Experts of a small language model: vocabulary 8192, 32 SwiGLU neurons an expert.
Below are experts of layer 8 (counted from 0) of a mixture-of-experts language model. Rows are named router (the router's row for the expert), gate (a neuron's input weights, with its number), up (a neuron's input weights, with its number), down (a neuron's output weights, with its number) and show model dimensions 0-127. Each number is 50 + 10 x the weight over its row's rms, rounded and kept within 0 to 99.
After each expert's rows: a language model's description of what the expert responds to; "mostly gets" lists some tokens that are sent to it at least half of the time. This comes from a sample of Wikipedia text that the model never trained on.

# expert 4
router:69 59 37 62 51 44 47 42 55 25 52 63 57 39 40 63 44 71 43 48 44 31 45 65 60 39 60 48 42 58 67 47 59 49 55 59 30 53 36 28 46 63 37 53 65 49 38 43 59 50 41 47 43 64 51 35 64 54 59 50 56 43 57 28 48 63 55 54 42 40 42 36 47 44 50 41 63 47 45 55 44 59 49 36 52 42 56 60 45 26 36 46 40 67 42 39 51 56 46 61 40 35 54 52 45 57 57 60 51 56 50 62 58 47 39 62 38 40 51 42 44 52 58 59 67 54 39 38
gate0:53 52 40 66 60 55 50 70 62 46 45 35 53 46 53 70 46 49 51 28 45 76 57 67 53 54 52 55 54 45 51 41 57 52 39 60 42 51 49 55 45 44 51 59 62 55 41 46 46 45 47 54 60 64 54 47 64 61 54 43 54 56 46 43 59 47 60 42 52 33 47 46 51 60 45 47 59 49 60 61 62 68 46 63 42 62 44 60 61 33 60 52 47 52 42 54 49 54 49 42 40 58 64 71 59 48 54 70 49 58 46 67 46 64 27 33 50 61 27 61 51 41 46 33 73 66 62 43
up0:63 38 52 47 37 49 38 54 48 50 55 55 61 33 45 41 53 50 48 57 50 79 35 44 37 62 60 61 48 31 42 43 48 56 48 69 56 55 60 46 47 37 54 49 60 45 60 42 48 50 55 40 63 70 53 38 49 48 44 44 43 47 37 58 57 54 54 36 57 54 43 40 61 36 52 46 48 48 27 64 51 39 62 44 52 57 63 64 58 44 47 57 43 31 56 37 59 48 49 54 43 62 88 52 54 63 63 62 40 47 58 32 54 37 54 50 39 47 39 36 61 38 46 44 58 62 37 48
down0:50 67 54 46 47 46 57 47 67 57 49 50 48 65 35 32 45 48 41 44 52 43 47 53 44 31 61 40 45 50 28 54 54 55 42 43 53 63 58 36 56 36 59 54 48 75 44 53 70 41 34 62 49 49 55 55 63 50 40 49 65 63 56 33 47 48 60 61 57 47 53 25 61 47 37 47 46 54 62 47 42 56 31 47 48 57 45 48 52 57 62 63 47 42 49 47 41 42 41 56 55 51 42 59 58 47 29 68 38 45 34 61 38 48 64 30 44 76 63 39 59 44 62 51 52 38 62 47
What it handles: Word pieces and digits inside wiki table cells, such as chart names, draw sheets and years, e.g. Sheet, Ultratop, 19–0.
mostly gets: " Swing", " FW", " kg", " MF", " DF", " Albums"

# expert 55
router:34 58 32 44 52 38 50 37 34 51 29 51 51 49 38 34 55 42 38 30 61 58 48 62 39 40 40 37 59 42 58 50 46 59 38 57 50 58 42 41 39 45 60 53 71 63 44 40 46 53 37 47 56 49 60 59 45 59 59 34 57 45 54 53 41 35 36 58 48 68 37 55 38 50 60 45 47 44 34 70 58 52 44 40 39 55 67 56 43 64 53 43 49 47 51 73 51 42 72 39 50 56 48 39 55 23 51 40 52 68 65 57 47 50 48 63 48 49 50 54 48 54 44 59 37 54 53 67
gate0:39 53 31 54 57 71 27 67 44 57 36 58 67 36 45 49 47 46 34 56 64 57 43 47 37 55 46 41 44 38 51 56 53 59 40 30 38 56 59 34 57 58 60 58 62 55 55 53 49 47 49 51 45 57 56 51 41 62 62 56 60 50 57 50 45 59 57 59 76 46 62 34 52 47 41 49 48 46 71 54 48 53 33 46 39 48 51 50 73 62 38 34 49 47 50 55 64 63 50 59 33 45 49 51 67 61 40 38 58 43 41 39 58 58 67 37 52 40 39 41 70 53 56 51 38 47 50 58
up0:52 66 49 44 63 39 38 60 58 69 38 37 43 53 53 50 52 49 42 66 60 49 58 45 46 48 50 49 54 45 52 65 55 61 39 51 41 56 56 49 66 45 46 55 51 54 56 52 56 52 50 36 45 46 43 48 44 50 59 53 62 40 47 48 70 48 45 42 48 44 68 67 68 37 55 38 45 69 43 54 57 53 40 45 34 52 51 30 46 35 59 36 52 32 55 39 45 41 51 43 59 25 64 27 51 45 40 34 51 46 49 71 50 65 29 31 39 65 42 46 45 36 51 45 30 58 60 46
down0:41 32 68 49 56 35 51 34 62 49 52 69 43 62 42 54 40 54 68 47 59 37 63 65 53 49 59 59 53 53 61 51 38 44 58 61 61 53 40 62 48 59 37 54 53 64 50 65 64 61 51 42 59 59 38 45 48 44 48 51 28 61 42 54 39 36 45 56 65 48 45 54 65 53 47 64 53 44 40 51 44 51 60 43 74 31 47 50 65 30 53 69 51 49 76 50 45 47 47 41 62 44 52 49 61 62 54 51 45 62 40 59 47 52 33 38 46 56 36 33 42 47 52 63 62 55 45 48
What it handles: Ending pieces of personal surnames, often Slavic, Germanic or Scandinavian, such as -ović, -mann, -kov, -sson, -berg.
mostly gets: "ić", "mann", "kov", "sson", "ović", "bert"

# expert 17
router:54 40 58 47 38 60 58 58 58 59 55 78 50 55 43 47 36 35 55 63 54 62 50 47 57 56 46 49 59 53 59 44 59 33 56 34 38 43 59 60 45 54 45 53 58 49 49 44 56 32 51 56 46 60 43 63 43 64 45 65 56 42 62 81 67 62 46 34 45 37 39 67 53 58 61 60 51 71 50 47 43 50 53 41 57 70 55 44 41 63 28 68 47 42 62 56 56 35 67 61 61 61 53 54 44 52 49 52 48 52 42 50 59 44 39 45 54 39 40 52 33 36 48 50 49 55 63 37
gate0:52 56 41 39 50 48 46 42 64 47 38 37 41 53 52 48 56 31 40 70 53 40 53 43 49 56 55 58 47 31 40 59 53 57 55 60 37 40 62 51 43 41 67 36 38 46 35 34 43 44 40 62 54 62 48 61 52 60 36 41 48 77 59 49 56 70 60 32 48 41 57 56 47 54 54 49 46 52 55 58 52 47 61 63 42 53 67 46 33 53 60 63 44 27 55 54 48 39 47 66 44 50 47 56 67 29 64 54 43 42 60 66 55 67 39 44 56 47 59 44 31 52 65 46 44 65 55 48
up0:36 56 59 57 41 39 44 53 36 46 35 54 54 47 52 26 43 47 42 64 52 47 56 51 53 39 30 43 52 35 45 52 48 50 50 62 44 45 61 59 48 47 59 64 60 59 46 48 67 29 42 43 70 58 55 64 41 53 38 40 69 53 48 53 54 60 48 43 43 40 52 47 63 48 50 47 63 69 45 48 45 52 59 37 35 70 62 47 32 36 63 64 42 39 58 78 67 40 30 59 55 45 51 52 57 37 61 55 50 49 44 66 36 37 53 43 64 55 60 53 55 51 60 51 45 60 39 49
down0:40 28 40 58 25 52 38 53 52 53 44 52 47 52 47 61 42 46 60 69 53 39 47 60 72 25 59 52 74 39 42 65 41 54 36 49 43 37 53 56 39 57 45 67 54 44 41 60 53 37 66 42 59 62 54 57 35 41 59 61 50 51 52 56 45 47 36 50 29 43 53 31 56 47 25 35 52 53 64 54 48 34 43 46 40 57 62 55 52 50 60 61 50 53 45 53 51 36 42 46 49 47 44 56 45 70 60 61 58 56 43 51 52 63 69 48 60 48 48 52 41 42 57 65 63 58 46 54
What it handles: Word-initial or mid-word stem pieces completed by a following suffix, such as ch-ick-pea, Ch-ang-es, dis-advantages, canc-ellation.
mostly gets: " dis", " head", " ag", " sum", " Dis", " father"

# expert 16
router:65 55 35 41 60 65 43 58 58 49 39 66 56 42 44 54 50 53 58 64 73 47 41 47 70 40 54 72 47 54 49 54 45 48 57 33 55 41 50 59 58 65 63 52 45 44 47 58 65 57 51 57 38 59 43 46 71 46 48 60 59 55 32 40 39 52 45 42 56 51 54 43 44 41 53 55 60 57 47 58 52 54 38 39 50 80 48 34 32 60 35 56 32 45 53 52 40 37 55 49 32 55 28 61 37 59 71 42 51 49 53 43 65 50 46 42 43 44 44 63 43 59 65 40 45 55 40 44
gate1:49 57 50 58 54 65 49 68 35 47 49 55 49 42 41 68 63 63 51 55 49 65 47 49 38 46 35 70 56 69 51 54 46 46 54 47 43 39 34 49 42 50 43 50 37 73 48 48 46 61 46 59 43 46 43 48 37 71 60 53 50 61 61 59 38 43 39 44 63 68 44 63 42 56 61 70 54 57 50 46 40 75 59 38 61 60 36 36 44 58 47 50 49 50 39 55 47 57 62 54 43 45 47 49 50 29 64 48 54 39 20 43 25 58 49 35 46 48 43 56 38 49 57 54 39 53 48 50
up1:48 55 44 46 35 41 47 67 57 57 50 57 47 39 56 66 53 46 30 64 34 55 37 45 51 60 51 54 48 45 44 49 70 49 38 26 43 56 52 46 52 62 60 40 33 55 28 66 48 55 52 48 52 52 49 43 34 53 54 58 52 46 46 50 61 58 44 55 68 38 50 51 41 55 38 66 62 26 37 53 45 63 46 62 36 63 52 42 36 50 55 53 43 41 33 50 64 59 53 39 44 43 68 48 42 47 73 48 54 55 38 51 53 71 55 36 32 56 50 60 38 50 46 31 32 57 44 49
down1:54 50 47 52 26 40 27 59 39 44 51 64 46 58 53 64 29 60 46 31 60 41 49 46 42 50 61 39 61 48 38 47 44 55 62 55 46 37 60 40 53 54 46 54 55 37 35 46 68 68 50 53 41 49 48 62 54 61 56 44 47 48 42 37 51 53 42 62 43 64 53 57 46 33 34 50 51 36 49 50 50 44 37 64 56 33 50 61 33 52 71 47 67 50 45 64 60 14 64 59 66 37 48 52 40 52 41 47 46 57 52 46 53 58 42 51 64 58 55 60 46 47 46 48 51 43 62 36
What it handles: Inner syllables of ordinary words after a short first letter, plus year digits, e.g. j-um-per, hen-ch-men, t-ribut-ary, 18-8-6.
mostly gets: "ump", " sculpt", "emorial", " text", "hyth", " mut"

# expert 12
router:36 59 61 48 63 27 60 47 60 35 55 49 46 52 38 45 64 47 61 63 41 56 54 50 40 32 33 46 47 54 43 57 63 66 61 56 60 49 41 60 68 56 49 58 59 70 67 29 41 45 35 39 56 35 58 72 49 50 50 52 42 44 58 58 51 54 45 39 70 46 48 66 60 33 47 55 60 43 52 41 40 53 62 65 46 62 47 32 63 58 63 59 56 45 38 48 45 57 35 63 41 50 52 47 63 47 49 54 55 40 31 63 56 57 56 55 50 64 61 44 58 61 55 61 57 56 46 56
gate1:65 38 50 62 59 62 59 53 79 59 48 61 44 64 45 64 67 66 43 40 43 55 54 49 37 48 56 57 48 67 58 47 63 58 51 55 66 68 54 64 26 44 39 61 52 36 49 43 42 48 50 52 44 52 44 49 53 63 38 61 57 54 41 70 46 50 39 47 42 58 50 66 38 55 40 50 59 45 61 36 57 50 57 54 50 37 39 42 43 43 42 53 53 50 48 56 61 51 57 59 38 62 45 41 62 42 42 70 63 69 31 55 48 56 19 57 56 55 47 45 55 47 39 39 48 42 50 38
up1:39 52 41 40 74 47 42 51 53 48 42 54 51 36 51 28 31 44 51 60 52 49 51 39 56 30 44 58 48 53 37 45 40 64 50 58 46 43 49 41 47 59 39 57 49 50 36 59 62 53 68 57 65 55 51 67 49 43 68 39 36 76 57 52 43 49 58 61 62 62 30 51 50 30 41 39 58 44 46 74 29 51 40 42 54 67 57 45 54 55 48 37 37 51 48 58 50 47 55 51 39 51 53 53 47 74 39 48 55 46 44 54 63 54 64 53 52 35 34 68 44 40 39 56 58 54 41 52
down1:55 61 47 30 58 59 45 66 29 46 44 62 42 63 60 79 49 48 55 38 68 64 57 42 36 49 42 54 51 55 45 44 53 44 37 48 51 52 54 57 39 28 50 55 65 40 48 52 58 40 65 58 44 67 44 67 53 55 39 35 60 40 68 42 36 59 42 62 40 63 42 47 59 60 48 41 38 37 44 47 47 54 60 43 61 46 64 46 62 33 66 50 46 55 63 49 37 54 52 49 54 48 44 47 61 40 60 68 46 41 57 48 64 35 61 31 45 53 54 48 38 55 53 63 55 46 67 53
What it handles: Articles and possessive determiners opening a noun phrase, usually after a preposition, e.g. the, a, an, his, their, its.
mostly gets: " his", "The", " the", " a", " its", " their"

# expert 14
router:64 47 42 43 42 57 49 57 37 70 41 31 51 49 30 58 44 54 73 55 46 39 47 73 50 63 63 48 50 44 57 59 47 49 38 42 39 49 57 66 45 53 44 61 55 33 58 53 57 61 54 53 52 57 48 72 55 50 58 39 50 38 36 57 57 46 55 48 36 51 50 54 42 50 68 66 64 63 48 48 62 54 34 27 68 37 51 48 34 44 61 45 55 71 42 46 58 47 51 54 42 34 63 58 54 53 58 59 56 41 49 57 42 42 42 42 68 37 41 54 54 58 42 42 60 34 40 64
gate0:48 38 39 45 58 54 57 52 39 52 62 45 54 40 64 51 40 46 41 39 39 32 31 58 53 44 43 58 77 52 46 41 68 53 40 39 42 55 54 49 50 51 51 55 46 60 59 45 34 43 50 60 41 46 51 58 40 69 53 48 47 53 51 43 44 40 67 39 51 48 40 46 48 65 43 37 25 71 57 43 25 70 41 64 57 44 44 35 39 38 62 66 43 54 44 47 45 52 38 51 40 51 53 46 54 44 49 63 27 33 50 46 29 58 53 47 58 42 25 54 47 57 59 52 45 47 54 57
up0:38 55 60 50 56 46 51 48 61 36 51 37 46 56 51 37 52 48 57 60 39 43 53 35 53 69 59 39 44 51 46 58 33 51 54 55 60 30 48 52 59 53 40 42 52 48 43 47 65 47 45 41 63 49 42 48 62 44 39 54 50 54 68 61 45 66 19 53 51 52 60 56 52 24 55 45 69 38 36 54 52 59 54 50 48 53 55 62 53 39 49 39 51 36 48 71 51 35 58 50 48 43 11 56 45 63 52 47 36 58 53 48 60 46 49 50 26 66 61 54 48 54 34 61 47 37 55 54
down0:43 52 52 39 48 45 58 48 50 53 51 39 50 39 53 65 48 33 57 50 46 58 33 65 31 45 52 60 58 50 55 54 29 67 47 54 55 38 35 56 70 40 67 49 76 57 49 51 79 40 53 51 52 59 44 53 49 59 29 42 54 55 54 46 47 59 67 55 51 47 33 28 47 56 51 54 50 36 59 47 55 57 64 65 30 69 54 44 60 62 45 56 48 32 45 53 49 39 50 41 57 35 53 58 69 34 69 55 44 43 51 60 37 51 42 47 50 60 38 43 58 58 59 50 41 44 59 55
What it handles: Field labels and their word endings in infobox lists before colons, plus coordinate digits, such as Location, Genus, Tonn(age), Dur(ation).
mostly gets: " JPL", " MPC", " Genus", " Date", " Location", " Coordinates"

# expert 33
router:43 45 52 50 41 46 35 47 33 49 28 47 45 31 58 48 54 71 50 44 65 50 49 32 53 63 37 45 52 50 63 56 51 31 48 41 39 67 54 62 56 67 49 38 58 67 48 47 54 61 33 54 42 56 70 41 37 53 47 61 60 47 51 32 59 44 38 47 47 42 44 52 43 22 67 50 44 45 41 54 46 60 38 56 58 65 56 56 33 51 52 43 61 56 27 52 41 44 58 38 59 39 63 59 57 55 61 52 58 59 54 57 53 49 46 57 48 65 59 38 59 34 59 50 52 52 42 62
gate0:63 47 51 36 52 37 43 38 34 45 33 42 36 50 49 51 57 45 34 58 56 56 67 42 50 62 55 66 64 30 48 64 61 49 34 44 36 54 52 52 49 43 55 65 45 55 47 48 56 55 60 49 51 56 39 47 51 48 30 51 42 47 49 28 42 30 57 57 51 48 48 59 68 43 44 57 40 59 49 53 41 54 56 58 39 75 43 41 40 56 61 36 42 36 66 47 57 49 35 49 50 56 30 51 42 43 56 44 68 54 24 44 40 60 57 68 56 53 27 62 49 51 54 56 53 43 37 60
up0:54 64 51 38 52 52 56 42 53 42 49 51 54 54 60 44 47 45 47 62 47 64 58 53 54 33 55 52 39 50 58 51 63 53 50 44 49 29 67 28 57 53 59 62 47 37 32 39 57 54 72 48 54 35 32 53 59 41 61 55 47 47 54 60 36 41 52 56 52 38 51 44 56 38 58 59 75 49 38 35 45 46 57 58 23 46 59 49 47 33 58 67 52 56 60 64 49 67 61 48 54 52 47 47 48 36 64 26 54 47 40 58 60 47 63 60 35 51 52 42 74 51 37 44 62 39 47 56
down0:53 48 53 59 44 69 51 35 54 46 36 41 51 43 63 65 44 44 27 72 59 42 39 46 58 48 47 60 62 45 44 48 74 39 36 50 56 35 59 66 53 52 44 47 52 61 35 46 67 60 57 57 40 60 61 63 69 34 31 36 52 49 55 54 55 71 53 44 41 36 39 55 53 35 54 43 42 58 41 49 45 49 64 58 60 53 34 25 52 45 35 36 38 48 42 46 48 47 42 44 38 56 37 52 52 60 39 71 58 55 56 55 62 54 55 45 49 51 37 64 47 45 41 47 50 57 45 61
What it handles: Mid-word syllables of Arabic, Turkic, Asian and Slavic personal and place names, such as Qah-t-ani, Yaq-ut, Takats-uk-a, S-ark-ar.
mostly gets: "erbai", "ghan", "akh", "uk", "osh", "erem"

# expert 46
router:28 47 28 52 53 42 50 58 42 64 38 54 44 47 54 34 51 35 37 51 51 67 43 47 57 49 46 35 53 35 53 45 37 68 50 30 38 37 53 49 37 54 36 45 62 46 39 40 57 47 59 55 54 38 49 33 51 44 59 55 36 32 63 55 61 44 52 55 54 34 37 64 55 53 54 58 53 67 37 65 51 43 43 36 38 57 58 57 41 59 41 42 38 55 48 64 70 40 66 37 66 49 52 52 57 54 52 50 55 41 52 46 50 37 55 58 29 34 33 32 48 57 62 44 43 42 55 47
gate0:46 50 36 53 53 64 60 66 60 54 45 48 59 73 42 49 58 32 57 44 52 61 62 41 60 49 68 43 46 54 38 46 31 57 47 50 57 44 43 52 39 56 51 59 66 62 63 38 62 67 43 60 67 52 60 54 71 43 34 51 40 44 69 50 47 52 54 36 64 59 52 54 56 57 48 48 56 56 59 43 48 53 68 51 41 33 56 38 57 33 56 47 43 35 53 58 55 46 52 54 37 50 52 55 47 41 34 33 52 35 49 59 51 44 50 55 52 22 60 57 56 50 65 66 42 32 66 60
up0:26 39 51 44 45 69 59 41 55 77 33 60 52 57 55 67 46 61 45 40 39 61 60 52 40 41 55 51 49 58 30 43 55 53 41 37 38 50 46 39 48 61 37 66 51 45 40 53 53 46 50 49 56 40 57 58 40 32 59 56 46 61 47 35 34 55 35 46 40 36 56 51 57 46 40 50 49 51 33 58 51 57 48 54 40 40 56 61 43 64 62 52 54 53 61 51 53 33 58 50 43 49 52 58 40 64 58 32 29 68 67 61 53 68 48 59 46 60 51 63 54 65 43 50 38 49 43 32
down0:55 47 56 43 55 64 39 44 57 57 51 60 35 41 52 45 36 48 44 65 46 51 80 47 31 39 47 49 61 55 55 46 48 59 52 62 40 52 43 48 42 59 47 51 46 61 74 61 42 42 48 31 55 43 39 60 14 50 32 39 58 61 38 44 61 42 50 41 46 33 68 48 44 51 48 34 50 50 49 26 57 53 64 41 54 42 53 38 51 53 35 62 56 63 52 38 51 51 50 59 64 38 36 56 64 41 56 73 46 50 43 51 55 55 35 49 53 55 58 48 55 46 54 53 56 60 50 63
What it handles: Pieces within personal surnames and foreign names, often after an initial letter, e.g. H-ick-man, H-ast-ings, Jones, Sch-riever.
mostly gets: " McK", "ø", " Whit", " Harris", " Smith", " Jo"

# expert 3
router:54 29 59 33 35 52 52 42 49 45 52 53 45 52 74 37 36 54 49 47 61 53 44 41 44 54 63 40 64 66 66 43 45 54 46 43 40 60 38 52 49 58 34 56 62 37 63 55 62 38 60 45 49 66 40 49 51 41 42 75 59 42 39 36 52 60 44 32 46 35 52 76 57 37 59 63 61 60 66 47 43 43 30 39 52 58 54 48 49 61 45 57 53 47 54 49 49 28 49 53 62 28 45 39 41 43 36 32 56 55 41 47 58 53 44 49 48 50 44 44 60 53 43 54 37 55 52 42
gate0:59 43 53 41 37 46 66 66 56 68 65 62 45 57 59 53 60 54 56 62 64 42 46 48 51 45 63 51 66 78 39 42 52 58 63 55 59 40 52 56 48 27 68 55 58 55 63 47 40 49 62 37 48 49 36 42 57 40 48 58 69 38 55 34 48 49 59 55 54 38 51 63 60 35 52 45 53 42 68 51 58 55 43 52 50 49 61 52 54 52 46 71 57 49 53 58 48 51 61 65 66 37 51 49 50 43 49 35 29 62 62 62 39 37 61 35 53 46 38 47 49 58 63 44 55 33 49 35
up0:55 45 53 47 48 53 62 50 40 56 53 50 42 47 56 49 65 56 62 36 61 68 61 69 55 36 40 32 54 57 60 46 31 52 57 65 53 50 64 69 38 41 61 62 56 48 54 38 43 51 62 40 54 43 45 43 41 34 45 35 43 45 47 46 54 58 39 57 65 49 61 71 41 49 66 38 52 47 52 50 46 65 40 41 51 42 49 58 50 43 62 60 36 36 66 41 58 33 36 61 61 65 51 44 47 43 52 36 26 36 58 66 51 32 56 33 64 56 52 48 45 50 36 39 54 56 60 37
down0:53 51 43 22 67 56 38 46 43 46 52 62 45 44 55 48 54 38 48 30 49 57 40 53 52 44 45 43 53 60 64 73 51 67 64 47 41 47 46 66 58 31 42 62 60 45 50 43 72 42 60 49 43 43 54 43 30 51 48 56 35 48 63 66 53 63 39 44 38 37 35 40 49 58 44 61 45 48 68 51 55 43 48 34 46 46 69 65 56 54 48 64 62 53 52 44 55 47 56 38 32 35 56 63 55 46 42 38 60 52 55 35 53 34 53 43 61 69 66 60 53 48 59 49 45 50 38 52
What it handles: Apostrophes in possessives like People's and city's, plus short word-starting stems such as sup, cut, post, step.
mostly gets: "'", "’", " fund", " sup", " cut", " break"

# expert 52
router:47 55 60 48 64 37 66 49 64 47 47 49 56 58 43 50 61 51 64 63 41 53 44 51 35 34 34 41 43 34 30 59 47 68 53 57 51 54 47 52 61 56 41 59 61 65 72 36 33 51 42 43 76 40 52 68 53 50 56 48 40 43 66 46 43 62 38 43 42 40 39 60 42 37 61 53 59 42 45 43 44 54 54 56 48 66 47 33 67 67 60 66 63 47 48 40 33 53 39 54 44 43 47 53 49 44 58 52 56 38 39 40 44 63 67 55 54 69 68 54 47 59 55 60 56 48 46 57
gate1:50 49 46 46 52 30 54 49 52 69 44 50 64 49 52 63 37 53 64 40 51 40 58 77 29 51 41 54 49 54 58 55 47 45 54 75 42 63 53 62 47 47 57 52 50 45 51 41 48 55 72 57 57 43 60 50 57 47 53 62 63 46 34 71 43 41 45 53 39 52 41 32 25 39 50 58 54 45 47 48 65 51 47 44 30 44 53 58 47 34 66 51 48 23 58 28 43 65 63 42 45 72 52 42 50 54 52 40 52 45 57 52 51 64 58 51 56 61 37 51 56 55 58 55 63 38 54 42
up1:36 50 46 51 53 55 42 51 57 61 41 39 50 49 60 41 48 57 54 42 48 47 48 22 59 43 49 60 34 52 45 50 59 61 50 49 40 34 52 37 62 59 52 31 42 34 46 55 58 53 49 45 52 60 44 67 48 59 42 46 42 56 57 39 55 66 55 50 64 72 44 69 61 52 45 31 54 37 54 42 27 48 54 56 78 61 40 54 54 70 41 37 43 66 50 62 58 50 49 56 47 44 63 64 49 52 62 64 73 53 59 36 52 45 33 44 44 41 52 56 49 61 51 45 50 73 41 49
down1:57 48 44 37 55 65 31 50 45 56 54 63 52 65 43 55 50 55 35 50 50 46 46 51 40 57 60 51 42 52 53 40 58 60 30 56 56 55 29 48 36 36 62 59 56 44 44 60 47 52 42 62 43 48 51 47 59 66 55 36 51 58 50 57 28 64 49 46 44 48 48 47 25 68 48 44 49 61 66 61 52 35 61 51 52 46 62 43 56 30 42 50 39 33 35 43 57 53 49 48 68 66 46 55 55 42 54 66 42 76 33 57 49 47 48 54 33 56 47 32 47 27 54 48 45 62 40 38
What it handles: Articles and possessive determiners after prepositions in running prose, e.g. the, a, its, their after in, of, to.
mostly gets: " the", " its", " their", " a", " an", "The"

# expert 37
router:42 56 40 58 30 72 37 48 40 34 52 58 74 50 40 42 58 70 70 49 52 52 41 40 34 49 55 36 52 62 64 56 42 45 57 49 54 54 47 56 41 55 35 59 53 63 41 55 72 42 58 64 49 74 41 55 45 41 64 50 50 52 45 45 59 61 51 41 48 45 39 52 41 44 64 60 68 46 41 42 55 46 39 68 40 58 71 44 32 47 49 53 50 61 47 54 44 45 38 51 59 42 40 57 61 59 55 52 53 43 67 65 52 34 48 38 58 43 39 66 58 50 55 63 44 41 60 45
gate0:58 48 39 67 40 78 46 66 30 46 63 46 57 53 61 39 73 66 57 37 48 47 36 50 42 42 46 35 60 68 47 43 60 55 51 64 49 38 57 62 54 38 55 58 50 66 50 37 40 40 57 51 61 67 40 64 32 46 54 42 40 38 75 52 48 41 49 57 58 43 37 65 40 56 50 50 58 41 56 37 66 57 56 47 49 56 40 47 54 44 56 56 46 49 64 70 46 40 45 60 46 46 43 60 60 41 37 57 47 47 50 57 46 59 59 47 53 39 48 60 49 65 61 53 29 50 64 50
up0:58 52 48 55 47 47 67 61 45 52 59 46 51 47 56 55 40 47 56 58 59 67 33 43 41 67 43 32 54 45 38 59 49 34 51 31 40 45 41 52 56 44 58 54 70 60 48 56 46 55 44 40 56 31 49 44 45 56 43 61 60 59 58 45 49 45 44 25 52 38 52 66 44 44 58 36 45 37 42 52 51 34 52 50 60 44 45 57 55 52 67 54 32 50 46 52 51 44 71 60 40 66 38 48 26 52 40 64 43 65 52 32 62 40 54 45 58 46 41 71 47 47 27 70 46 55 37 57
down0:45 65 31 52 60 62 54 45 46 61 48 52 41 59 40 51 37 39 59 41 55 54 68 52 47 52 28 51 59 37 36 68 54 59 51 41 58 65 40 45 68 58 61 40 35 56 70 51 41 65 29 36 53 44 43 48 34 50 59 70 63 39 62 61 29 39 55 30 54 61 36 54 54 53 34 57 46 50 46 51 46 53 75 47 49 48 50 46 43 54 59 41 47 63 48 30 56 41 47 59 55 45 49 48 48 54 62 58 47 58 47 51 52 56 47 40 52 33 43 42 65 32 36 45 59 49 51 47
What it handles: Second piece of a word after a first consonant such as B, F, M, such as B(ail), f(igh)ters, m(ural), Me(adow).
mostly gets: "eat", "emorial", "oth", " bar", "illion", "iamond"

# expert 61
router:55 39 53 62 42 71 43 51 53 44 50 36 66 62 41 69 37 56 60 63 34 50 60 58 55 56 41 47 46 47 43 47 39 62 62 76 45 42 58 53 42 41 41 39 44 37 58 46 38 53 63 62 46 49 59 49 69 53 53 50 49 43 30 63 62 47 47 57 36 59 61 53 52 27 44 46 49 53 49 45 72 61 42 36 57 44 41 64 60 42 80 43 41 44 34 37 55 63 42 51 60 46 41 59 50 65 59 59 59 48 50 48 56 59 49 48 53 40 63 46 52 59 61 40 53 33 39 56
gate0:51 49 63 67 44 48 63 59 39 66 49 37 53 60 45 75 40 51 40 48 48 48 62 54 53 59 42 51 39 66 51 46 56 60 59 49 46 51 48 58 58 41 58 46 27 53 37 46 46 50 47 42 30 44 52 41 51 59 66 33 30 54 45 54 66 49 66 59 59 52 68 64 49 40 49 46 56 37 42 70 44 38 43 55 34 55 34 45 73 40 66 44 58 46 50 45 44 49 51 63 41 54 50 56 51 44 48 52 73 62 56 47 38 45 44 60 42 57 67 33 60 58 53 33 33 43 35 47
up0:51 43 39 40 50 32 47 67 66 55 41 61 54 51 51 67 56 53 54 55 62 39 56 42 34 51 49 61 68 39 50 57 74 66 35 52 51 45 53 47 55 55 39 51 63 58 48 42 55 57 57 46 42 53 62 52 51 32 44 49 47 49 38 67 56 40 57 65 56 67 50 61 53 44 57 60 58 65 64 60 36 73 58 26 52 47 61 58 30 34 44 55 60 57 65 44 47 59 49 52 54 24 27 43 42 49 49 39 45 47 48 64 58 45 40 40 58 54 50 46 60 34 50 60 55 59 55 48
down0:41 52 59 57 56 54 70 28 41 57 32 65 41 45 62 28 49 51 53 42 49 60 53 52 34 39 44 48 53 51 52 55 35 34 52 39 39 47 47 62 68 33 52 67 43 59 61 43 34 49 40 54 56 68 48 53 54 59 54 31 59 51 47 57 62 43 39 52 34 41 50 41 46 51 55 44 63 30 56 58 55 43 54 32 42 71 32 52 36 47 48 47 54 47 42 70 38 45 51 46 37 36 66 47 43 48 56 39 52 53 49 43 61 52 46 58 33 38 49 36 59 37 63 40 38 48 41 57
What it handles: Field labels, colons and line-start dashes in infoboxes and taxoboxes, such as Born, Spouse, Genus, Coordinates, Par(ent).
mostly gets: " Phylum", " Coordinates", " Spouse", " Succeeded", " Website", " Occupations"